python train.py --shared_expert_gate=true --optimizer="soap_variant" --lr=0.0147
Below are experts of layer 5 (counted from 0) of a mixture-of-experts language model. Rows are named router (the router's row for the expert) and show model dimensions 0-95. Each number is 500 + 25 x the weight over its row's rms, rounded and kept within 0 to 999. Numbers have three digits each.
After each expert's rows: a language model's description of what the expert responds to; "gets" lists some tokens that make up at least twice as much of what it gets as of all text. This comes from a sample of Wikipedia text that the model never trained on. Tokens count by the router's weight.

# expert 8
router:508504437522520437481471490471504496454512475506493471510521563509523501523512479495463516512539457500515459456511553520482491512501478495509465501499500539487526482448512504512503470526456545499472490462490527474532534492516515505485499516510484466485487487492477493534489510518505535500
Description: Word-internal pieces such as ic, is, isc, ip, et, mostly in foreign names and taxa, e.g. Franc-isc-o, Man-ip-ur, Lu-is.
gets: "ic", "is", "isc", "op", "ip", "et"

# expert 38
router:487473427501506491501472501485504518502502480501494491516531506528531458479500499500526498534491459498508494469532497505535542542519487471486475457531561557515485486505501546502485521505465502537476505472489532521534534505535558500520501455529501525506514490471478492489497492529468485515
Description: Word-internal pieces al, it, ig, ir closing a syllable before a suffix, e.g. hab-it-at, vass-al, olig-archies, leg-islative.
gets: "al", "it", "ig", "is", "ir", " leg"

# expert 35
router:514499487525528524499532518447534480510561480547500523518535497511524493468458501535483498467536483472490534471512498477483495507503505498507478483519483522458480492498509526492501461539501503550549517523507510522499524477534521515477519483486480561500500460543520456485489492532459492506
Description: Word-initial w or W pieces and ew, as in fram-ew-ork, w-orst, W-indows, plus new, final, just.
gets: " w", " W", "ew", "W", " new", " final"

# expert 41
router:485525502504508465477522517497523512459541497513475488528501510521516482483445496473514479489513453485519447478530527494522527530500511487502485477524492498464460478496493513546493471520475577490480468454526510485526507483570522487488502510496519482491511494481505459487489504508447510456
Description: French, Spanish and Italian particles like de, des, del, la, et in names and titles, plus word-initial de/d pieces.
gets: " de", " d", "é", " De", " im", " des"

# expert 20
router:488487468494498520493555511505537528498537470538443462507514519526513503511502486515535490538504448511534518493484490472510507520506513476499473523535551488526492490477517491511468493570474542539529479482509521493535503459529494500518518537511462544529470481516498489527505507530501491496
Description: Newlines ending table header rows or list items, and double newlines after a sentence before a section heading or new paragraph.
gets: "\n", "\n\n", "|---|---|---|---", "rea", " Location"

# expert 51
router:522461502503498491498509514465546503492516493501480488527524510516546517498504495496487484516478450490545498465503533516501523554505482487537484454507495528471500503474515543509522466488448492530534476493486519490501501481517496558501483509525494491557509475527508487564467517535455543485
Description: Pieces following an initial capital in surnames and place names, e.g. Hitchcock, Williams, Norwell, Bridge, Rochdale.
gets: "am", "ill", "ind", "ak", "ell", "all"

# expert 32
router:468477503477537492479507522471489473496543449531495499520500499538487496509433497561532503493522476487496490481504500488515478491498548494516449482548507511518484493493498498540504508504500542511518507463472518460477523491551538501501531477476469517517524453534451489483501523512477511522
Description: Lowercase or capital c, s, m, h starting a word after articles, possessives or to, e.g. m-urderer, s-urround, h-it, H-ip hop.
gets: " c", " s", " m", " h", " H", " M"

# expert 59
router:499510509504518480501552500435545552455534490516500471520538526530528446525450481507496468492478465504524496508525513503540515507508531497519494507478529513501496479475515497517481491523474484495502502464487521494501542478521497575523518486502466491483480475482478472534530464511486522496
Description: Location words like in, of, near and compass pieces like -astern, -orthern before place names, as in located in, eastern Utah.
gets: " in", " in the", " at", " from", " of", " near"

# expert 11
router:493478500513546512470494501455525509484536453488511515523529505561486520477453493501488467463477475521513499488506493497510464512530482461522492482487469491507523499500516484490518478511455543533522489504484507469520511487536567495470542512498478492516453451489480510481500527558470516511
Description: Mid-word consonant pieces like c, w, k, qu, sk inside names and words, as in Siqu-irres, head-qu-arters, out-sk-irts.
gets: "c", "w", "qu", "k", " W", "at"

# expert 56
router:511488486494527461503490552476514501466502437509480479509521532526532474462502480519476510494492496487490486505469510493540511485515510543481443456564542513524503453453522505472492479501482494526527470493529519485511536483512524510486559476509481501498509458518477482483506505519495529526
Description: Capital S (sometimes s, N, B) beginning a word, often at line or section starts in lists and infoboxes, e.g. S-ervice history, S-pecies.
gets: "S", " S", " s", " | S", "- S", "s"

# expert 55
router:499516499537511476459491504467524536509530478522470507535539518530527517521508501515496507542532447495467488492480491487487492509524478497542496458537501527476452505507514481475480464518519498509503468508509522490531508508525550482472526501509466562488515459523446509512471464537476488491
Description: Tokens containing v, especially inside Slavic, Indian and other foreign names, such as Bolshe-v-ik, Sil-v-a, Gorchk-ov-a, V-ulcan.
gets: "v", " v", "ov", " V", "av", "iv"

# expert 36
router:469485497541502483485479552443496518468481461555464440529519489562522500497475504493539533468519501488497482523504504505519527531512524502500475468480518496492497512464488489544523476518509526525516453492474481505551522517530509491521500517520487507527495469513525473500483499541507537501
Description: Line-initial hyphen bullets in infobox-style field lists ("- Date of birth:", "- Country:"), plus section === markers and range hyphens.
gets: "-", "|", "- ", "===", "====", " "

# expert 7
router:482474489513527485514518509471511538480533495535468507538550515536490487445475474466461456501487511494514509492514504494487532511536503509507504534500497519466473472488481546522542462517479498530492513502473547472558479441503506488484507541524517524495487484517467466493501482514472521527
Description: Verb-ending pieces like -ated, -ed, -ired, -ized, often after "was" in passives followed by "by", such as eliminated, toppled, separated.
gets: "ed", "ated", "ted", "ing", "ied", "ited"

# expert 62
router:459511482514537485485503486486519550465496478509499490503520514514491478501472494519501495546558454507493442468487491490506492530495494484482490511505510544497475485470503528493480489484451507509507529477541513451481518471518489500497557491492495562512507452502496494503492545560455526489
Description: Word-initial j, tr, pr, cl, dr, cr pieces, including J in names, e.g. j-ournalism, ac-cl-aimed, Tr-ustees, Pr-ince.
gets: " J", "j", " tr", " j", " pr", "cl"

# expert 46
router:484528519562495458499510539503524494469505453485488472513508524521552494475496469522459500483503490445514454497500520479496501535530523515526497491522485508480483458440478481486509508491512497542531515493534496451528499492519572505503527522477465506544514482501525501498477512513487488500
Description: Lone capital letters in initialisms and names, or opening a line or heading, e.g. A.P., MoMA, McKimson, Dermatobranchus.
gets: "M", "C", "P", "B", "F", "L"

# expert 18
router:503492540543551476514490508464526519461509493524496459533484510529478536487483480510471472506469483471537516471463528492516564510477474537554496496521509537499444485474485498503501484519463512494475494475528500491495499516529515525490551511502504493515515479487456499511479509554486469500
Description: Word-internal "d", "ad", "pt" and "q" pieces, as in Bud-d-hism, Hunting-d-onshire, railro-ad, ad-vertisement.
gets: "d", "ad", "pt", " add", "x", "ed"

# expert 3
router:508534527521515484464525547485489493475511477482436463531494512500535540515499480496528472445513477454505512508525519506525504498482547544547467491537558496518485496452486517518505502523522529521506496485508488474533493500528555504486484485465484480523472510504504469509478479503475491509
Description: First piece of a word or title right after an opening quote mark, or capital vowels starting words, e.g. "key, "State, Emin.
gets: " \"", " E", " I", " e", " un", "A"

# expert 49
router:528477498540536505510528522478528507497499486509480460549518499508505471460487476498483482493488481514541463497518537501539556483519504517515492499512500512482453463428475507479506501497483489523488471481530565506495480510513525525522522504505453524554457488543510473509505498505469507479
Description: The last three digits of years after a leading 1 or 2, in birth dates, ranges and tables, such as 1-986, 2-024, 196-3.
gets: "021", "019", "010", "022", "017", "023"

# expert 4
router:512474506505540469474509564494514507474521491501495487500513528506498501492462484523519490486506510457549509518494510515536513507497521526511430507533573507485480467471509515509556512506499546530512476460480509467504469484551496526530518501513498529522460499494490443484481511520487492501
Description: Capital A starting a word piece or abbreviation, and the article a or an after prepositions and verbs, e.g. AMSL, away, after a.
gets: " A", " a", "A", " an", " he", "- A"

# expert 60
router:459450464544496486453481529485506501487482471504472510506509527506493470523480481549534498498555473510490513478542472506529488531502535470506459489481493524507490495476470521489482508530504527554521476507496528486543472472526528507481469518513514488515435499503493470532465497516475515473
Description: Mid-word "or" and similar pieces after a single consonant, as in t-or-pedoes, Th-or-oughbred, ab-or-iginal, curr-ent.
gets: "or", "ier", "our", "ure", "ors", "on"

# expert 29
router:472516519530522507479521519490531481429510451502498486526520509514520490513498484563531487495489480470485487498522518531527539549548502479521476485544491516518434475448497522507513494537458495531517510501494534467549486493516505527506499507503483501480483466522509487513512500510473527473
Description: Short numbers, mostly 0–9, in stat tables, dates and measurements, like 1+0, 2.9 km, 3 September.
gets: "1", "0", "2", "3", "4", "5"

# expert 13
router:484525523507515506487506525441531509476514465507468464531512520524512481477487474523485497496480482480495488523565525503548501527505526506531474465552504519462469462459502537506513492504481531529536498483522536501523460515508500513455511509494460515514498482512471474518511523534442499485
Description: Hyphens, digits, slashes and degree symbols inside ISBNs, CAS numbers, coordinates and tables, such as ISBN check-digit hyphens and °E or °W.
gets: "/", " | ", "-", "6", "3", "°W"

# expert 63
router:474505532478506496510480541498511495483507442552480456539510504524494510467458434502514482454484527495518510483491513530523489498486519514528495517507514488486487506501521534472481482533465551485494498456499529478515485501552507477517501500462444536509455460521518488475503472511510527507
Description: Colons after infobox field names, in times and track lengths, and the "(age" after birth dates, e.g. Born: … (age 76).
gets: ":", ": ", " | ", " by:", " (aged ", " (age "

# expert 12
router:452483485522540466487540565466504481475491490532507474502554524503509494500499478512543499526532517524494466495503481545498491508512520510507445493522509520488463490501530535562509526507440499540498471475510511477533504455510485496521477512517486502499515489510513479530450512506472509497
Description: Mid-word or final "er"/"ers" pieces, as in Clos-er, mis-er-able, Switz-er-land, plann-er, wrest-ler.
gets: "er", "ers", " and", "er and", "er,", "er |"

# expert 57
router:504541533509494471484539523488529536488519498486446503509536545516515474513489495523492479477531410497512515504524499527503515507496501520535497482488500540501482519463530537516527511509489519505544493503499487472506494475511521547551509542523459525508509467497463467515489489512478544475
Description: First words or pieces of names after commas, bars or "of", e.g. John, Frank, New Hampshire, North, Carmen.
gets: " John", " New", " North", " South", " Ed", " William"

# expert 54
router:517528478554509526464520500501510456481505459484495492505539526514482516518422473504545501512528492501515471513514489504555492543503524504503492465503548549507512486494523494530500518535497499505526519468545502487479521462552512490475516484530432509502507505516514513496492511535481498492
Description: Line breaks that open hyphen-bulleted infobox lists, plus word-initial pieces like b, n, co, as in b-omb, b-asketball.
gets: "\n", " b", " n", " B", " co", "- B"

# expert 5
router:470484513541521529504539530495526484463488454500484478526526497515497461517493487490490501490488509486512475515533504502525551548535492519532486505569520493530450480460499497482514486503479481541514510504501562491514503500498516533534513517478494530505470479527497462551508510521471518449
Description: Multi-digit numbers in tables, scores and ranges, often after a dash or pipe, such as 25–27 mm, 45–14, 58.
gets: "5", "3", "10", "6", "4", "7"

# expert 27
router:490538508554490458479495519486527472472531463509490487516542504510509498473503442472474512495514507461533507452524553496527528533529509508504473474550504515506456472500524524511493484507488494513546507502509520477497487463512543529463528534479470492515455470519504514535482515512480494479
Description: Single capital letters or letter pairs inside acronyms, codes and Roman numerals, e.g. DNA, PPCLI, Louis XVI, team codes.
gets: "N", "C", "A", "D", "L", "I"

# expert 19
router:509497459506532470489486527440513520502520509523488458504505526517514515451487464495498480508515504519497542471489475523482506497495514548524470460501528558470474446498499518512524523504521480527507488498478540511541502452510499523481538501556511475488461480490466489497478557516499507505
Description: Word-final inflection pieces such as -s, -es, -ing, -ions, -ents completing nouns and verbs, as in badges, listing, bands, derives.
gets: "s", "ing", "es", "ers", "on", "ed"

# expert 42
router:462513490526502513479529520490525504477536475521480450536533520521524486498472456539481484471502468477494485494524534501519513543538503521532465471515505531474471465461504513511502488522514487530501491474528560489506485488531505514486546496492468521514487467524457482493497542531472509451
Description: Percent signs, units and magnitudes after numbers in statistics and election tables, as in 23.2%, kg, km, million, p.m.
gets: "%", " |  |", " |", "% |", "% | ", "0"

# expert 43
router:469489453483505490512515507499499513462559482522490494523517505545496455473473425549512489486499492487481462475483510510486497519493500498487469478474502527515484486484469551523530514532495525508514496474499501497512467460502529521553543532482525537504475477510494444536518510515476488512
Description: Articles and possessive determiners such as the, his, its, their, this, often fused with prepositions, as in "made his debut".
gets: " the", " of the", " The", " his", "The", ", the"

# expert 2
router:493514490522536477477515535473530512464536465519466478532527542530510496510472471523510476495522458466499482474516530513530524525532526512531469482527518533477464464465499519521512478524472524534511484471524533467516499484541522528493529516506465514500486470526486470514482523538465512473
Description: Mixed tokens in tables, lists and math-heavy text, like This opening a table cell, number cells, stray letters, non-Latin bytes, -b in K-band.
gets: " of the", " This", " ", " m", " X", " the"

# expert 33
router:523517459536521466494490500490484469467523475531479505512509563527471466536503494512517490487524496534496519432503496495526487484535508529513472475568498507518471475491478519488531486543463531511493457492527525510508483470551549508495525491496458466494491488506487515493478522501500526496
Description: Middle pieces of Latin-derived words, often before -ation or -ed endings, e.g. experienced, necessary, unincorporated, induces.
gets: "oc", "uc", "ut", "enc", "anc", "por"

# expert 16
router:491507466568513476477481518482518515483509487520515491514524535529505500527504486542509511477512442499527488479494527499521508488480502492539498462558549486517485493483498492537538512512508538572531512456549507479500501506537522517538503497485455519467493504488510512512468482540520508492
Description: Capital P, C or G opening a word, often in table headers or after pipes, e.g. Popular vote, Position, Creative, Government.
gets: " P", " C", " G", "ac", " | P", "- P"

# expert 30
router:523505427485530485450491540460503531500507444496484457526509541514537510471493503480492424479490468487501533480534517498518525492513517512519492454516531517521517481467485472478507502539512486532473490480519517499488486484514509524513528464476471469487491467484512484482497532522510514481
Description: Word-internal vowel+s pieces such as as, os, us, is, as in incre-as-ingly, symp-os-ium, phil-os-ophical.
gets: "as", "os", "us", "ash", "is", "hel"

# expert 10
router:502482525522515484462493498438515568469483457553486494509522503508518522505491495535470474527504500474496470488458520501490519525531512504512482493482473492471472485458497502516523523504500516555490520444487518471543500478501519481477512544497488530549496518503467513469479483538464493484
Description: Single p or f pieces inside words, often after a prefix or stem, as in wingspan, surface, Apocalypse, buffers, Affairs.
gets: "p", "f", " sp", "ff", "ard", "ft"

# expert 53
router:495515490522537480478519535476531509467533464521467478530528544531509497508473467526510476496528460464501482475515532514528526523530529516529471484523521531479465462463501521519515481524470521532511483473527535469516498484541523531495528513505464514498486468528486469511484519538468512476
Description: Sentence-opening pronouns He, She, I, the verb born, and pipe or comma separators and numbers in tables.
gets: " |", ",", "0", " She", "2", " He"

# expert 0
router:492491492527501502532461527500505545493496469507475499515524498543486528455464452501526520464502509481551524518510536547518516521481507470556489489510523510458459509482520526462505512488477526545513507487496514478529499491531541507504510504549514514506452504498488478484465476555476485493
Description: Mid-word "t" pieces and short words like at, open, left, right, as in Ul-t-imately, up-t-empo, ethern-et.
gets: "t", " T", "it", ":", " t", "-t"

# expert 28
router:498457520519502512444491513448521495472529483537518462504502502500486520492464511528487468548502498485532468454496506489527523490509566494531501487495537544480479456475479497479528483502470541519482491481488531495548480488559500502494495509530510500498511477494540503480472529531505480469
Description: Lone vowel pieces i, a, u, o inside words, especially rebuild, deluxe, and foreign names like Niamey, Cuauhtémoc.
gets: "i", "a", "u", "o", "ai", "ma"

# expert 34
router:484491503477521498501522494508515527470519476509477451543540500519472506484470493519518446509502484498509494506483502499478509558544473496532478485495498520472460415504493531506523486508459514478517478495527508480520484454504573515508494500541507523517481470490490493482547525510479516468
Description: Final word pieces like te, ne, pe, especially the teen in thirteen and fifteen, plus sold, gold and equals signs.
gets: "te", "ine", "=", "e", "me", "pe"

# expert 39
router:465492503544503501454493526476510540482477457525474450515528556507462521450503484528520520487520497465508476476523518502531491506496489510499480530508544549537487494470512508450533508496443474498517465489494523468513474461504506507509489480483458509504527469480501503484482459521509512501
Description: Mostly the word piece ar inside words, e.g. scenario, headquarters, narrative, Mallikarjuna.
gets: "ar", "an", "ari", " on", " mar", "er"

# expert 23
router:457508498503498489497492525495505469502487470503481463496522506510525512485494484536504494486544515498497491497504517529509512471468557520536489544483581512495523493466507530532529516530498487531504497490484524443551493497511532524488489506527494497474422489493477470530484533528490536470
Description: Word-final endings, mostly y, plus ies, ty, ry, ing, completing words like Rain-y, destin-y, twent-y, injur-ies.
gets: "y", "ing", "ies", "ty", "ry", "ly"

# expert 15
router:472525506510531469475506532491519503465512483517455464522514526521535501483452480533476465488494469443485486481530545498508520505524524503505488472533507529489480489471518517502476477518484538514548493480527527498516449484535506560510529496496481504468481476530473490499502506504470559479
Description: Periods after initials and in decimals or list numbers, plus first names and months in tables and citations, e.g. J., 51.37, John.
gets: ".", ", ", " in ", " $", " | ", " November "

# expert 14
router:474519455534540497477526508460499506476484453546510497505502494545496507527477495526535495490523494433520487466524500522506516506484505484543497505513488533507482507484472491477524539513493525518504501474506517441476508510492480494494542519472462492479489498547486476528470546541459489455
Description: Single lowercase starting letters of common nouns and verbs after articles or prepositions, mainly p, l, g, c, e.g. p-andemic, l-ooking, g-ain.
gets: " p", " l", " g", " c", " k", " h"

# expert 25
router:499535501494509470441478499476507480487558491514471490506519511522535509434472474507485492498547450481528499504512482542544518552498530485508464502511499503481460490470489553499479517495494517503525492487523513502507498488511535509527496519504487516546490482495474457518501576492476505483
Description: Words for film, art, music, albums, books and awards, often capitalized in titles, credits and award tables, such as Film, Art, Best.
gets: " The", " film", " art", " Film", " music", " album"

# expert 24
router:525510510510503490508539506506503522468513478483489513520507504520510518490446483515514514470558485467538497463515545491502511500491521497548484522483525549445499498470505563501536517500478501502521522487468505437485538451517506488454528509495471516505497480515511459512499542545482494487
Description: Opening consonant-cluster pieces of a word after a space, as in sh-own, ch-ampion, kn-ocked, fl-, bl-, Y-our.
gets: " t", " ch", " Ch", " sh", " fl", " Y"

# expert 22
router:489479455531512450488486500500501479467530496564500495534548530533536443477515483517482508513522473507491513476459507547518517499510536491513483513495523491513494456483487513497483491529457494537509538489489525508498491453508519535508477511504446516538464493470494493495482533509508516451
Description: Suffixes ending nouns and adjectives in names of organizations and roles, such as Economic, Liberation, Service, politician, football, Management.
gets: "ic", "ist", "ical", "ics", "ary", "ial"

# expert 26
router:476477483501471493497547529503532502502509460516494488531563502544478452458451452520523498521495471506513450482518552535500526516535535479503447483519531548480503498496534508515492461518486479509509519478529520523479484497544500486514496517500477523515498479499506491517520488524512515465
Description: Pipe characters opening or ending table rows and empty cells, plus semicolons in statistics lines, especially at row starts after a newline.
gets: " |", "|", " |  |", ";", "|  |", ") |"

# expert 48
router:463545495538521467467493511429502523500508456503475477512562523523539505487477470517497501478490486492490482494484494520486532515533520532512487458541506495450481508501523485499498475529479538525540504500508535507505477494522478510503543501484451532474444482520501514522515484512500504460
Description: Separators between numbers in tables, scores and year ranges: pipes, en dashes in 2017–2018, commas, semicolons, and month names.
gets: " | ", "–", "| ", ", ", "; ", ") | "

# expert 50
router:461513508497478505467523534449500533469533485532464489515510501540476503474446463529524485456503488488487497508567501507514550477543492509481484523493540525519497494481479524535513500505455512475541519487494501480510500456509523528501533527521470480478472502490480466491518478519492544497
Description: Prepositions in, on, for, at, during, through after verbs or nouns in running prose, e.g. played on, reached in, planned on.
gets: " in", " for", " on", " in the", " at", " from"

# expert 58
router:541540465535503495482536495493495481500484483496474501545529510518526496499500496505514490465496457472526518468499525502531536509506478477539491491554533505491498468465528522496514522535469477523516471474546508478478529498488512554497492534520446474486485530488503450524461492557499496493
Description: Short stems such as art, end, act, form, feat and turn, often inside longer words, e.g. Charts, smoothed, knocked, stages.
gets: "art", " end", " form", " act", " play", "eat"

# expert 6
router:459503483503511501481514536468526481465512484502479464514524490506503513455456438521527460474521469493523483491508500524559517514511539488511459464512513518486476476483500495488503504506479486507534491474543507467517483482535488564510532510500440483516463496489495462515501539523489525473
Description: Spaced dashes separating items in rosters, medal tables and credits, as in "No. 14 – Kansas", "Violin – name"; also by, as.
gets: " –", " -", " by", "  -", " as", "s"

# expert 37
router:528500503475505499453516508490529470502551488470476487511501498498525506493438477529500448519507483499505525495509509499480522531518520523512495470519551566451466448465487525544497494536511517522529486510506524468505503482523546487514538497538512513463479488511497478497514551505480510521
Description: Short word-initial pieces like se, Se, ne, me, Th and pronouns him, it, as in seats, Seeds, sequence, Segovia.
gets: "e", " se", " Th", " Se", " ne", " him"

# expert 47
router:530472510539491498472499517472535503486496466516497514506504511506502506510482505516455485474555454467479535501528509500521530520489484505516487506508507511442464516481492486547532481550485535510530521482493541474526523507538481503492483503548459531518487527534526456536486470547493532499
Description: Word-start stems and particles of verbs after was, to, the, such as ab-ove, opp-osed, exp-ected, imp-rovement, out, up, off.
gets: " out", " ab", " up", " off", " imp", " exp"